From a checkpoint of a small mixture-of-experts model trained on Wikipedia: 250M parameters.
Below are experts of layer 4 (counted from 0) of a mixture-of-experts language model. Rows are named router (the router's row for the expert), down (a neuron's output weights, with its number) and show model dimensions 128-255. Each number is 500 + 40 x the weight over its row's rms, rounded and kept within 0 to 999. Numbers have three digits each.
After each expert's rows: "comes before" lists some tokens at least twice as common just after its tokens as in all text. This comes from a sample of Wikipedia text that the model never trained on. Tokens count by the router's weight.

# expert 4
router:493490456547479486559516493466442492465461508558499518536489507452569571484511457513499486463456455507541509551477436502486504420555483545508561550531547496486503507509458518497542556544494506466498457549513504511448514546564425496510570548560490501589435488467530486518542496461501518563474458493432407479550560491494513468527495510498490487493473488550490549502459483436503469533485
down1:492482512537519545555496526533533462522522527518491411529502554529560492520546472444497465468544514519493564516456466545593516466407474575490518476527507460522500508462449452513461479485525469514546518490386520476468495559462557482389534532487481545524466472460501470506440513511498480470466507524460467554492496480459524498452518493453472451556413521516515532472523458492581529472492
down2:437494536487536543544510513465488496449538499494383505542477527499540517480467497490461531481467495470514525482412533569406485429488471525538463532544425491502456534495529544499512459453475602496491468498458552503559542531514512477428447453588521535551518507479541496458521437474508439502493448479489509522455528505429537453511542440507509525467541517458450467487461443531534497470511
down3:466490470556486495538522464559531509445566577518534470514588531542530515495518480501502459564514484543484507573556521467481458478482491451468467483455530558553488493538470522500474470514500476493466530519449426467448518463624481504519455536496523483508505606476449530505495523546464483440521479508527463548516443483478538541471520507478504472507440507556586507497484465538517475479464
down4:535481476513504579485469542543562435453404459470520467463511417556535449489472547468549590485434487493495507487489506482498464520564562502546453553578507495447493502492444504489500520569496493475495504499490553549437504493442499494498497454508475464461575431485459517501489454539526462507473473545497413556509484430552428487483493479533383489492494507497484481542499515472508463530586
down5:468475509560556494501534461516508463513547472498438501438475500551497473492520518498410531456474475443504533517477494565491550458545480484542457493480470495458540461455598600505554495511573574513536522493453434463582487475548521501518521549525478479468455512447513510436473671515530459542451438489470530539482538422557518441518540477477436458541506493477522461459496495491440504477521
down6:517504492471505467494627516558483468511513543468516468460570462494441446506552465534495525475497492490463483542470504518549496541544532454595461468445456507503464525522528548483481538466478473486435544522512493497601438444473556512502431481510531485513504508477512567476489474519521452437528468520561532493534493528516508539460396487486490438525452480476467576543541469498501517486442
down7:541534460511493502538492500432402489494511507537458541499523546563522485510447520476522525522523523489562457510507422498465494518428466563554501547530446484422543519464517556504524423438477487561462378536454595554505534578474523469429526485528536464472543475548576468465561510573466495564560540522478530532527495447472486445479505572510550496508504507509488481595514545544500560597463
down8:445469507562528550479528426557562435487526518519532521509472498602526472517495486548426488517509508443506489512494576477460473507489485502551532467484500464561511519519477450504500509482481434503544520526496598484445457515488546481482482492435498508502506427471393467511483478526496478502495521413511491532494476428513508405503488496499434496454560479502482531475421471481451481505538
down9:482473424462467529511480506452517468533514477533555459444471492575465511548474502544451451513442524551512483457446554510524505502548513563511487494504481498551550532519486529466515463424503446486459451489540553528516460471492537540542480570520505544446472481475531493525520509499526523471432448556463498486444475421460528506477420488546520457507426574552489438517556439478521514480505
down10:455546531513527491580575470426453513526444473480452486537493473529512548504520457517482514490479502466490487466481462539439523551459516423542556507459519535499504500535479489546514539499417523496467478543441536525543544506533538501485509495547476494557471524486539497492495398415477520562553532539423459488473488518547518481453507501449509460489501438553543478428515474491528497500562
down11:505508566504478399453501495443456449514520498503522482533512535562549556461480499472474459422523439511432453549489510501520520589470552518521499442363499489473517450464511518499531511429504481510441515464514493435439596416505496544483509548514474481475495523496527473495457543435551472478475519540551486514478537486488466496468490506510492430532512460443465433539523475561478502470497
down12:515573455409476482487527492498476524523490454536519471535488515561484555535494510485463499465506599512558508508494461508518428514548488518540449463538527520559522515525479472533465457523552514429535534527552572535494524514499560499493527513488463546536513547456514490397555475500525499545532576509517513398480431489578546564544457454606555456504513539444489527417465443519534461465476
comes before: ".", "–", ", ", "0", "5", "8"

# expert 16
router:537543568506474504471524567396530497627538433481519533477423487552532465463445393564484500421538473442503524425475477480480521508450518528563469493483448519488496503515482489564529552493483567477497500508524451526489549520509496557440452502526504476474514539482554649536484473515499538509531566514457494542500452494568523484471560458506476470487609447481535539444472435483539481507475
down1:516457527407538557494453498393490531472453556527526474542499469461477524466521453440465504490503450554551512433470530511499435494632488457576466495517511562557491445497497501497490520484547450441459476474538509517583577464514553468584537569515485497503477443478497527433480537464523494465478536491523491507540484523487467490514406412516505519468453465559537507488544487486490447518491
down2:509520496534500523464512569518429473560474534458470472509468467525463534560520525485477608542449528412529488487482497580451490582527540453545477482560511519444534519445463512510535508533488532481489487500506516534459475465487518557501462480493494501568477539530559502561455543486474536480427462491579426451592489449520521439498504491457497453542528523531517496515529516517521480483489
down3:544484458466485563497511466518570528502503535496556480540546575460624495523458501555450549448405515553434505579523473518429497484568476538494511559534437473531511560500486510500589545478435477494570514482582508498458508526510464482506560516527471440549477443534442516529487455525459526533494533538499393462515479430475532515526524499480460467513562460505503495455449455409481476535453
down4:493505531461530533497488459439428393502485492531508497517502499432502506474488513487489539516485539508497545491466567465510514493488513532519439541520614506494563470486479518445520535472501557550469497563429536452496518470524446480522443580494498449412480498485604460465503403439528505582554424533481467528499441479540544483455554461477490485539525477521415465473518519476422538488512
down5:470469511511501524480553488514465572467463516499443505559517571420540507596495476505547566493576470492523527499496499515546472523478556496541560555511521581475555465522416471575441477508445524401513496465501546517473556519464524493513466459513486445498534541487472515572491540467479546516493475436425486533476521496519517476441534510438483555457518586525460515473486542500556517484553
down6:516528500514475423526430491490575453535466515475526505455569491482538521517541517494501541433486514543568532531431617514479608429559516488464497473541464546455533495534505466490559446512505566546497592539542526505546465508471481651457558522490518460538499495455579518497500496501444521515509454495575531503484549489499499550512456489524441510450524458565501540461411536504461528511477
down7:525480520521513529538510518469535506496436491502486529517612454531547554533472523452469485576491495502560450459510520489492462516571481518523522433399489539565564513520539588506551490518458490503431534491494494473489479501401517508534448478454475478387459532499524495499457555483530515513533502535441563473482519556477454502512446517551525517480456464421490468539578516478410512434551
down8:468468501527458469474449559452504483503470491520549477565476447530477523470460486504464419522437524514500506566555489485514467514499506499523547489489462571476505478585493435448452572527433523453537468427527515577610520510510563512508462567455421522447406505466601533518527488422483540544512540503526456509508516396482453492530490489492504548449409559460524562526532510489443503477470
down9:499479463528490444464468495538582588465502441535503496480554516500476495512524528525454452563517489568546542501498557478534585490566505507522595549525527539437443475468463547514476549498492510504492489550437461490513487465500485590567504439566457421424475496495482505530468525525497522568492487496537526530555555464565550429468504442516548560512498542476489472549455530442444552515515
down10:405580542457543593536445569459533477537461524500478500547537525465491481588534494471489512475491527504513418518513528485449520444437510461476477532528511552488478447474447517479546518542480557451550557446459461535520493526588440530478477524556543495586569482498560502531483511512612511500424420522475475416504482540521548509551454530493470482494541496472495493488505494485487549455440
down11:521492477477452491471498535519497521499484537557440496444504517508543517440462566519533465518466493543425528412532432504537494550503466504475526501441561493485462465542520449458468504533504473558578520494444457502540535495497595450489554545471423474486619428434504467469481505470445470539500484498487501505557506497529466477501501504490494517508463538513542443454527489476468500494491
down12:544506430560483489487511494521483513494538498475481480553437480452513562526436481509449533557518459507460561469517547485499517484536519515558478463539486488569498412417531629482505503500540516479472513544494466503562509498501464529524497462509440442512496527547498494463497448480509496523461520468593564573453533427468568525509486527461511559490459500537443506529439497516472429476462
comes before: "; ", ".", "–", ",", "% ", ") "

# expert 27
router:562514505485486511485533530495470511530445456498413479517452458497501555465476454511497515488559425489489552495489560480428447490517505518507463574525399465447536511521459515525510503478470513465466462500519556593488472528444463510489473508548556541475477521499466602477573467476552540581533518468433469478530512466507478531553528448557468430536465390551494478483454497483488474526578
down1:524549551468494455508532544532501475536476510479487512482495557508438491429449539529415575566548470514466497447553524476554466454510471478470463537542535532456506536487474472474490521516547487511484478530451427547513481484494453466505480470545563405503471463482447473520473458519463442445460509520480427495498529515469481494506470510531465582483515464433465491452563558445503529464438
down2:527443496452459428508469518471478518583513511497518457505483509571447508498489552538574500521469480504509520460472548481488566520434420528455463437478514510510474591510501517484529489517541537585500513538519519515467418437424496409450459524485468441519494554504482514482472474500444445440459502479465493529463451392462454444492556464542507508524499557469567486557463555440504504505428
down3:517484483528492494512454506500480518449412486517504451537493533501581443449501481473468531473457456465535523504453455406425529486490493496544514485439548546458494554366460567551591524505521487475480455460419484440482505488543476503493550484428486497541428522441542539467445465480547525558553532529482451485512525475463450380497520465523478445479483496466470495478552479412502456480524
down4:476455471417466456547468498516502558466522481540506457462500429508455411480485450536521528492401509536559533470491466495449473521479546463534445536506466492558499444482470511505504489510490514545487500500493500495481482464461560438478513556499548507474521491587460487537525409467484502463491471522520499536485561491549567490536416527489523528486410454487497575457514497514482616526509
down5:472554525535525523537483465469523498456468510493534525514433398601511534478478489538511503538415471500521505478510553540568527390459493464529444504519513518500592555475475517434522468544506471491510512521486521520485487450522489524493489451517478515522539408542467520544538506542524469534448535470508536563486479503455502523420508452531507458538499500544466470543488541515528564498499
down6:551510568517466477428450502516493442526543471485463529517499500500425516477514507524533500484498433530512420423502521479462573506487563566503497476529444514476572522532461533506568512566505557398541526524499529534573553497488405477478574466513483488474474494575519579549548462508505511507494493511501536492574474536554529459580478523549507494545489504498570568551491557517441561538457
down7:501570499490481485499432564502452448455568564519488538483433512454493563530493525481456501507491422494474490499463493496430519454497437496551515454551494468513530553525475461481480554449555463411541509540551534546551429540494393548560517591469514483538468477544506472503505510526563493540600556463491477491517467541535561437500395501476525526505474446480529470506525563577434507496523
down8:534466530424476446496443521499480524529552523564424523518468474556431543461544476533435505500484569504504504442459523452500525423428495486549550469516497483506456557472409555534534568486523468581464511509548467472522453486522481364427503406509504537507511556520484483536362462446396519480465511500521591528497444529451495415477552537535521496539456526414517491524476445493473564547510
down9:483437552464564551600477492536479511534464536476565504473507473490507543558494416486490540506508487492493542518468481447494554498510489539487462533518466508446445536494461496423445527531521470518476588474505473596461518502502471506484416503500496490517478452494509542520463495495507504598420493559581481485488468586508513506476453466480501561520480485476518526563496500558487505539519
down10:427477490483580475490535466572473503544524548547496518526493527461495540550522497474467539511512456545515475434475528448515492495501494442576505499529523529460510474470567510493519587503460516477492438542536461568484536492498525563499536560457425551520502471467435492504500553565517597566525503506509495484514472500564553495445415472576485471553505462567447451435495496478494545528421
down11:489482583533607502435502456542438490460514515540516504473553492522496557478440520485561475544391551540479471515506509502566441530503512503442474474496513523454510496490523467493463504550500459455475460489462532573524557468452560516529530549524562509538516527480484513505450546462450509506556500504512432500475580530477477406534520518445485527459457469452446525493504471540436524541579
down12:516522479520524550475556498520482516474426409547478450515434515489529555462534537560508530492494521427464512513480474548524577444526500442536498525474580561435482491476477536568546515520574512539502505578483489507520512572471587519495556414495414507471457524478532538489503457508564560521458470463523527490557511441581527552529504486515564464477538472552533550570578508544519471550494
comes before: "| ", "|", "(", "; ", "–", ","

# expert 10
router:527509524531520501545554560469458543551478430492507543508483538475533438437511533553569528526569493439475468490600564474496471483502569503526467520480495507457538577490441493520513492520448469464453427539448510477437500512520525455475548488491576461462544502512520586476536521445483506496546472547541546479500425528475430582487563509461557501614513511489545511518519482491540537525589
down1:500492548517389582501531567467504490567543439524515488483520508495503459546475444518535492426483411519487516481518482430456511477435564468504516469538555520552455533457489527528498468495469525460493540499483521395488508480473517544508571461463559508482429500490554581490539520523536492505500449579464589587517448580476527492533421477518564499454418406484504499535533515492558546540452
down2:492444505506434488462447487507505530503451521470534474502496476532426460493486467505473431472412434557461466457549528464493554537509562512485450544450449540546490479525543454511459551467507486511542511463504502510452432508513593539489477521490548516565518513530439455442487532468509446473487531522478522443538499540477514508526468443492489535537503396469515566507502486492411504498548
down3:576489482572522469413533508573463442525469550486486518451527529508501602533540520529564539463490453489507473436423495525509511449541497513460485513511519435509495531509523556554513511496478522390518502465513497548586513480529466516540483524554478550517463519512535501515549489530448523466555571507478439450499437537492491455460473540517503436479504530499495512521544535495446574548425
down4:438507502480487480520478498468497516388545602525489463512510505505448369558487475549521546485429492456499523492511386563480473459489468473459505521482453453406515487537593541518504586477463532513462466441511490525509533485423466514531465470521470501474533479539425494553503479445507546496493484455390538486433448429481446492478464476462472540532518485525487599469468522473459489475508
down5:452512601430505496508497463483471456539415486495566576507510517485469433581439503451528490479548467472530510479519476429519463464494459474561435503561554451518490573503515484531489494499524549548428544415477538516539536485522478536554509442531525448504459364515523511526496515518463589508498497556451502567504514548509509524633540575463462515520476564456472517453500469529501526450517
down6:523448505497492495572516510515643616499484491456527504543577468554467481493540465557477490480544529572527497531526516521501566481540538513480506478477515546523406398515464492511520481503540511515553493502455460485492485524447484450472479445371441501467512445577430507477488520466503462474495515504526501474418490475575507480495520471522564420456495477444475489544437567446456426437493
down7:517508446575536535499562509574586524472476498484519493508563475519508494474452507470476505455530570498500514509533458433485565519506528464498426521492512516516461443475467515469486490482495531473471553405479498504503461466501459483485545436500496430479558502615499552489469497450480447518469492545519472515452482538480552486583530436462493491542506510462512514485486488480498527509566
down8:536481533517494582526455520469538532570519473496513553512462521458525503429545490510551479467522492526501478528416493427506484499510507529497528537507531458544566509535446521489492506464469522440494506559490451537481628511464550421492471533552558496496546513454519549510532609478548533497432512521519531494531469553577499483490478452495495458523503498514533516521445477442506463578505
down9:436460473509493500526382458508442539502557491449558548494507489419489494526445489525481514462515463500532456481516508430469457494500492542596490536455456526484474485469487518458452469551492486491470472454520492488583456534462552459405451682492448472556454467436519502502464488534476535482597457620518530545472499518415486472479518498479503448498445484499529453483540535522513518524401
down10:551503479560494484507513491446558453537493496530563533586557442482461510458529508563557518591571494466482521471492519557498541494496558496479502524392464588445440477534437499556445496432540516535525541504457471470494594475524486564481429465480570438483475485541509515444528464483498490578420500482497468478500545481484462529492514512468539447484536509523530470486612595464492482498589
down11:473556493475535428585523474554487537562511543459538513509559497477507514567473573530529446569523492495525502485488485477496481450423584516484499537493496431418550522480455488463527549494559492546511503484475542458585548485496468512501459517553540494485408505406565492410518467465572548474480389493479534472490492552502525492557523551519552520468519523512536502486529537492498494520487
down12:484481449494504538449529453489442437510438589520515484491455425475478525577442594529523422534535519379563501565491501596471579554514489439492538583552513482470540503501528494509442511478444493449432522450443494557515593515469450480501509435484486534506513430494502454529462453495505503485471539523499532528495484419468502435568494524499513544487500461468517485461526589429520489514512
comes before: "==", "| ", "===", ": ", "== ", "= "

# expert 21
router:570556513545477503473537474436489460452505498462509498479511493457468481470493489466462525481579511536397441515501551565502483544502548539542513463462503451514477511479503475501540559511444471506505534509539460478498535424480461547523537496456505528485487502509434569489525562460478526442554581465573463497444442531549508473469535562487400486572538500455458485467470511560530488517498
down1:450547471475554426551499517558514507482506585474432514491519467481528539430518516522516527430495485480461490484503478500510458523523551534540502476526507378486501483483524543536432499462410506461576473542510474440536512466486487500480473557464512462511497481499519424539496433439517511528594424508542430562457483505484594432542563622447532487508465501434485450505419511546497545522522
down2:490450462574543505440492538518515523526466445525541506548506486553541505467505494470444521500429443515475482548453491477528405477494577523558490425487526469420527563498525475539400472448517425404449548538468532494497525509517496542508522520521465538511494465532504517444481540540589471547545499508584496504494545546512541493513448470449562518451479505597554531544522491547486490495409
down3:471489504536490486537427551574494524541463446457514501509483513490472487484502467530418497516516478511490431456481556540476484461469488490578491438436530467491528554571523462527568456497538513509433567500467471473466512439453579476484547488550512500462409510484520520447454539530607480455583432464547443420487453552537561558542469530444539507463572477497480523536533543493466522373446
down4:530519478476457524502566480521492527514475517542504567500522528475541450542443521500533494603462521461490466498511535453494501437499544553459480527450486541546474518558534539436522494518480427514502472497453537510475468584522476494522547487535562505506508443491571551485542490489528487482397499514493504474460486520578504575527450534477571463490438464522472464508526487477511496585459
down5:532451560450503468480525436515481488511482468526503547574508515456481486506485477493510400453455472513558475489553454495536458482518514467487519489453494455495505491497484467467525412486529500419469477487500461493478453475478469525475463554484520442533495492528475491501438457536396559525446483493522504499606532445538558539422496487500491436475568494571507433497509490539464490465475
down6:504521510470561478535483565513550510491499504544482533445507523546521493466538475560499587482507496546525473482460477436455474473426498495503501498495584513461550476430440453482527465485542433494492498532496492481504500433469486531544504514503450470553529552597522579480510544521535497506533529510522513499505482514478466474498512547549544562543498526488460526495578523439464528479467
down7:446457511465444533503510515527530505485569449435576454515493534506499581462488497458484548543506454544486473487496474475464531464521487485534539519514547491511505438494507512472426502470488500542531480466561570520519461563492429482537490493511503504468461575523459487516473435517508498538453502539474495527551505502511570481524490565545471533509436511475520575423479486454386547548472
down8:514470531546555489484491549534470612473473474504515474466551480450521583507447515543478499513510444483470480465442563473592471439483508486579557437534524478519485510558393453495434504460550482508460554549480536568478438454457540440499552482489495493424434474450532469465454507508532589495526506478524428497479536553492522407547512502485516574459448489457545571490491550461483504487533
down9:510530485397522475504489514552463527518505461511506565505536511528559513486522520457563540502578435477435434457448490576493502536594542531438482481570481552465445408588506563458515460479428430474499476560473503444496453536562375461529553479467476490456514435478418533510478523453486523515525429481496442447547506518519505553493536538521557469548459505519525552583504535500519462502398
down10:461512526563548464533504475395500496446457440488457537504437438506514448520477520515556493466520529534552503535513544491472509520477529488499522579458504475479541452457511527562484532545495535496510482468482480489514521553497481537424541534463475540556524468580499525492445485503416504600458488486460533500505551505499482502524518520455505524482524573474541481570554482502431468494568
down11:458539464478483576493491471505461463503509500483493483554560566465439492501541551536455528437475565512448518425518527464473421520465514561487504420475514436496542511475524432473436461563482547565493476549557520487513499507479447462464473540416455489515567535570463467499519512458455521426507522475485502541481548455438552390534561589475482555485492569487588537499433472426544515502559
down12:462490438460550467494466494527451441441526490468493513619483469513480484545560457470537494519439463469448529474489504512462480576460512483516496445550523485508467545489533539504443474505442551589520478462523476432578463485495608487570521477508456462579462445514489527510450518430528469460603506478536516467532485586465547458470438494456470514511547458496489498482531509566415422438465
comes before: "| ", "(", "K", "/ ", "B", "M"

# expert 1
router:536484508453495477496426538532490492456574463516535465476507506442516545490506523457530411514402604532509500454455524525459451474473472468480511451523477501518550539497512578556488473534492481524551458527504521568497434502457511462510462480521510489525517513512540498557478564461508564511456397491490520525555575498517539491493483496583526505470557439579481525483552488462473502534441
down0:480444483501497419497517500565517475516477521522519518506511564444487575509565490425518500471449449582512516444456473517461578461501518467491474475493587558464536453454500563494468481431483531511489502521516490494461462567592496454464502564534483468464410489512470514561447449474486543498476479439504493524481546482498557480412561474497440567521473523484485497485521545485479510463480
down1:517476442520466602507507503475554485460483446433493432523502445458495460500567600428458557519504537495497510470534424518484483529510553484531470447495487460543467480547466552494482497483535482601457503486572414478498459560497572483538504428514603475558512476466407432446454441424484548462531550492526529490486524514445536460548503541561489533579472546506554513468486536552469480452418
down2:502506401462562520492480483554479492519515473515504438460480572462512541505472496473420576528493524475548480503476482426443511452497470617488494510451513513480566440506489560468490481464454526477497522507520533516492527498482394460489518585603566521436473543518465466485523536507520544533403593525521417468589574559548488518443538487601523538498547507495519567497538503490423556510474
down3:576490539526509457477538565510502437493537522609454465548456506472542579443567590540466526542573530527467508432477470486426478483503501519520530548499458499509523501516460498565554437527473542476498468472515521521432500472472452496503505456539500497475510510526492473525508557466485573593518498514499457503497461527565486487491496476578559531509573450451459524501558503563532523500488
down4:462533572547453490527520440581496477514457540532499491476489546517504431559438517575553472515490494535488551475492567423535475464517559545541442519414472533518493556548453510448475482519545496478542428598399465524522517596526511527521418459450551470487502433439519471435515453518535505510546513506486495576543414530548517453428534431488507516472489483475561549480511574487540540517482
down5:590552536472524478456445520497455461481466540556481535575444420430479529542500482538536454428473392505454464500454504450501450585492460465484549530539536502473523593526507458481545462576550587542475547536561508461406505471469509551516523497502486471520443482512526419475522449478543425513481540465515512577448535550600471564532476534545468512478515478556515558475493545481586504463562
down6:468547510496454536606499454491562516517509463453503555487547554462504493467552468497578557537504480521541469505485590496474585490520537515556434524510516515567581472482494516508525489468552454493503473517511508488495556408522571465441482507517489549552441512494472452477523457524474550508455466527502462529465472448448499622504521516453550521580558452534527526537552460557455507491580
down7:470532569522529532556590431465394528473513465473556422486518500492452454581383551547460602555451488535547505567478465497487472472480504539553515559565532473460555560486505518487495561454510531523462489488526561425462491517485470506554534481507560563570517517508472506510456505491519497584459467538452519534478531486549454496488450546485526485558443489501504502558494475456490555559522
down8:465494464461495533518548507515469534485511490597533463495474498501531524487426480475489532492488526431535510581545526445490473490521501565450536475519487477500501524502511511486486496482440522494531534435569520500408548562480490577492503558513612547454478444549459487476541486474548464565511555489492476499527506557542515421458544530528511437419493411525544537529514524500499588521516
down9:454367474517485507469467503485469605450504484513464441508462481513514523477541522487464535494497539498421501456538479437489573506492484483548442520483465480506512516454469414556496421484496566487527526516477475472553503476479516452451512463485548481518537511482464518491468538588553509519488483561534538439465483503404494473483449487556549477502452542505561495582520523518507560483546
down10:438526464442477493572477508496523494509545434503448485468501496540466434503520513494492509548529487546510487460551482511537588459456409496542453500507466495550537528529446543466574527472485457439410465472505359520495507525529510545505402513463459469483637512485513472537538496494527458503521469430474475525461476540510481439466549470454432555554533524433522590500538547487579503476495
down11:546489550542487529455450443442473453566474538564502560513524516636531444560464519478533544428472541489490562550506513513486488496501502475518549419510482454502451455500519481459486558471481498435551520503508406539510521472547470502487513479552491495473504491533495504461529419532489469567550488481472457471430430528525468550524567559437454485491498537451379483518476496500475468542505
comes before: "of ", "in ", "and ", "is ", "was ", "to "

# expert 30
router:500548432446483469528472535594473448482540538493533504501473472496452514507418527453471537491473478461446554503446579528438598536521479514473538537514471454496490504441532511428487420472455535505506565538475513422518443524467442470513496568558499451485474499476446477479478404511482500524465462503506526506512528493490534550543460567454557525477460523495499520503521548523486484492445
down1:481524426460486498536486447538547518484401484563539616556481482520436476464433555493486444447475487545433469503482542533540505452562483543512497518500515589489478532455473524472487400453454526484545467420552501489535390489464470477422536522532492521602532460466402444484516473507524495485487484476516476545532512515559548489495569480546503526521492492512594522502471576527449472526545
down2:508500473459497534447495510406551561521470477484548479487468510430499548511505532499482521512534456516587450517456465548571553496565571446451483512531468539460437507470460474546566393517490455503439484508532439506545509445466538478532446463521517412466576457489484555483587589453463483478498479496605564555511551476573572487455537520535443521506555489491504434548534552430453433494549
down3:506529568518494512445559556479547476516433512540515492541484516528515522531529569436506543495480459525475449446470461528471466518462525517506509469559454460481454470477469479535544530463470487541446495484554485515514487477528502503520540524529535477426579552505453476557461479444513567449564433518517453503496520484448486463575553564468532498500585537497482485478500496519562534504415
down4:555542572500494549591497564500522548548464520525460590540434517514481456492478476495504544466476491469447477519585512436418462521496519565482519515503518487450537412489470468475539477554474518396468424450562493464416520545508527508518529499484500586451550502507526490444531434492511427492493519518460456535536442486474534474505491556500552428564508445515502565490479498488510495586541
down5:578520505541453502442529507453424470525497503501500511489534549525485510563530474510503487475529454521521542473485411504538440448433541512530448521464555476459493523560497517481500556523490534485477495525481544538478529582490522490500495489399499519501469528514542534493517495548499501479508464509490485530474492481599439536486501488546510543512502447500518506494494467534533513531481
down6:503521523494547576494537467520511415505480418506500531442470512515414541551508567473458542479511517448475559530525528585486529383495496458499565502469536481501453498591527463503509444533502555583547426519473520417462455502499548541480440509511513517494440490443601526511489493547510522545542530435495393559532478486545507560503491496473518513501509545512533561501489613506481443546502
down7:486500473436472539462515482483483536460503537527456475469477560528449442496471520559580531511465464481554499453454490460493491506520616411561568512517482477488461470477489568482491541534521453538507481553522525498483477542507451499525502505501464537450487465542485495542494539545545504543426466529482511542479575567533497519521436492516527480489497507475509511528562505434471535543576
down8:493491521517460483490517425467509504510455477477434439515506515507506565501435474500469406519572548517419473513492472558572493480478475525483502499487447505527474501511507429452512483487466551424476486536501583515508541516501535480463536519418447577547489494495518510483449546528444511460507515440534443549481455520541543415463481521483487500521591533547506439500449496524512516516556
down9:408426489568541497474521473513505545543452540517463432498493555503520475482507457451552469475516505520510562541521511583514468494523496395507485556497527503530446473520488475492458539499439408537518467476470451561471538510572467527533497535455494564488558565536527534454460502534482515542444500477460558507490471425483497538449440465458439482526489512453451449546498545425454486470543
down10:495548579498525478462554466532503402477560498543562549504480500450504545569512477451499470546520515451471457480478469531548486484517473564499532444545483569529462467578532478486490517536525512538563540446490454504550514471503510512500458522537558475502567499463430592543520447540410530547532447503594414542482486479537567541451521503591477483455526417553475512473565504571457479553447
down11:518552532547452545500470505599477508520530581539503448508492395458535438601466482438496538536528485493469502524535450459598520614514566552526516534461556444514555568514431548506490446455464503499496519426564484537428568452493503512614554442491558550511542518501513535490478595519489424435515496529501522464525510536525506535517514542525467501461492487466513400498520557563427550510537
down12:486532599489437446470428527493506461466524529534498573562523518506524517462509552533528450457472527468509549484504490501493496485504465528459517488505475486443564471426425533518528548437540543442521494487495504473492508547586526529514436531554567518448510459483523487504511479503515518511515535512509519498516537498412521518466422494501476448411550498543592519467514542426465521474453
comes before: "(", "and ", "| ", "in ", "of ", "was "

# expert 14
router:515508516541445490568501457503407532407455469478541536416480542567505505553523499484420585502518448497499468421491560502527507495512516530560468553533489432503565560457501521557530540495479531554507528556523471545545515525523505540482521482520565409524552473523542541514479527488568545390523525412472490576554504490548519512527489523534494523488562454528521557485526489584511504435520
down0:598570500459441507569480492467482549506540384443581532521460473488512479469472448575499499504499481500499477490472557434548479462536548502546463446444519491579524528527381488468472514513521408446500519415462452499538521464446536456495468466405486518609447490492472501501505564515534491536454476488516513425471426516558484536452452465457548540459570519418523471494480499476500469475538
down1:437417497450455489472524514512525534478530510454434495545482483589492508513443538509493485537571554484511394495513470482575519529510443501464492449457457506571483519441477433505540505549604498481479497499537506503452458490479489476505475488434500550469489569556505540472463572513474538522466597521494475447541453474496485454459528508519522491532439473515477519486471626467525518531459
down2:506474509508491497515474427507488476512576456464448472435522477480518497518553542489466495468520516493407485478478553493568516421502479520510500483556501501492435497510497510492540572418519501472479496492523506451586471443591482452499532491500487403462471519494440595447500527458488493494473451424491486478502479474458525476616510579495517462479472507496453454492563478532512540521496
down3:501563434510515500474506507550464515492461479516513548487478512506451401484590445498429438505496466439420511437478601539514481519413476513516482471490494540554507468558518492473517497476497547522443498451469465505575503497537504484483541469519488511484498499504437483450435502487479509527510484524475492593464578488497473515455475551483452410503564549495496507483529519515502514483483
down4:581500492523461506564538439451498540476465478458551471546507466584557474479520479512483453492517473465507458519440481540497424494510478486475491553449473452528494532481486516461471426476525514488508464560429541512526501546434539507469585433482563475549466439512569534467521523470510524518456511473508576521504475498440532514508558531397482462519517514540478473513432519471508511483556
down5:436516480513436564469481466529481491530406508488485401468541456469544501466576510527531500549497492475540450529405466491461486509505543487604463560562435517453507445498510495498531498383472516472469548452490495474545521501433474479496476442499535443525405485475555522517515486556524527514507523484493564500426570490520548463542500489555506512502478478527483492471474477520493492459512
down6:500576453501553424492474600516515562480493457466518471523461522546456422511538478439487438494443438531541538544522487445462528465520509497470505513549479504501444485572530515484540486485505493404533505486589426430519531488536544480455521464470481461553522539476459463514460431480405470483554510554479462544438507484463429532572495535436516476525451521487490480560515498554537468539512
down7:460540506517555458562519511467496473533459477514443592464518506506517469511460465544511440562457501538490467486588441476520563445534520537466494453488465473485543552532472491492459580469504471503526419484532566540510517503535506458545465547489468556525485462483490568443539479427456556496495476455481549495485452468538467493512492484485467570446520484576480586514512470552594497560463
down8:500521480485432530514472532503450446456500567447567494462458479421504502447476460456469524518518503446511456501530485461542510434549612526559562508481460475527475514477526618421548519418517498490466522482521431524590562475534490524512483547520530542533441537525473437452500468500435515519455476501510492468519506519473475547437533482473505548441570475467473452422431478468529488467510
down9:515541490529562488491487525481475446516609550482551439470450439523535477441460507570477536565464449509495492569466485488462431528473487512497541473493523488499552522479432551472499543491492522545466534511458491436528477469564440585515481512509491519574472568431507527457464489510490465569463508465536552467485538510532542434438475553446519494454529594542549557492531537466484537478506
down10:423546487419522526503445432519486489497479467512551520534467506591481502530497561455494526508448506481499486478448491531520526472535413524542484486496524547515546501538538465476512513485520537437503472493465465451553536487538408445475495506448416578540516448419511525455566498463437486502398486518535545522483483429472523489466544529442554450582500495499526490505462438510560494478553
down11:577526462556514503533506445458430481423519454435469478410485474535471480486508579431456512481477450536536472515488485509463444505474500507450571504466448456562519508554559516458534527540515533453486540500523542528449515500508420476511462458523534532505525511523457476514552533485539505488485540511542528525496436506506485467458489533492474488414567488471458500453474471457523541415427
comes before: " ", "0 ", "1", "1 ", "2", "0"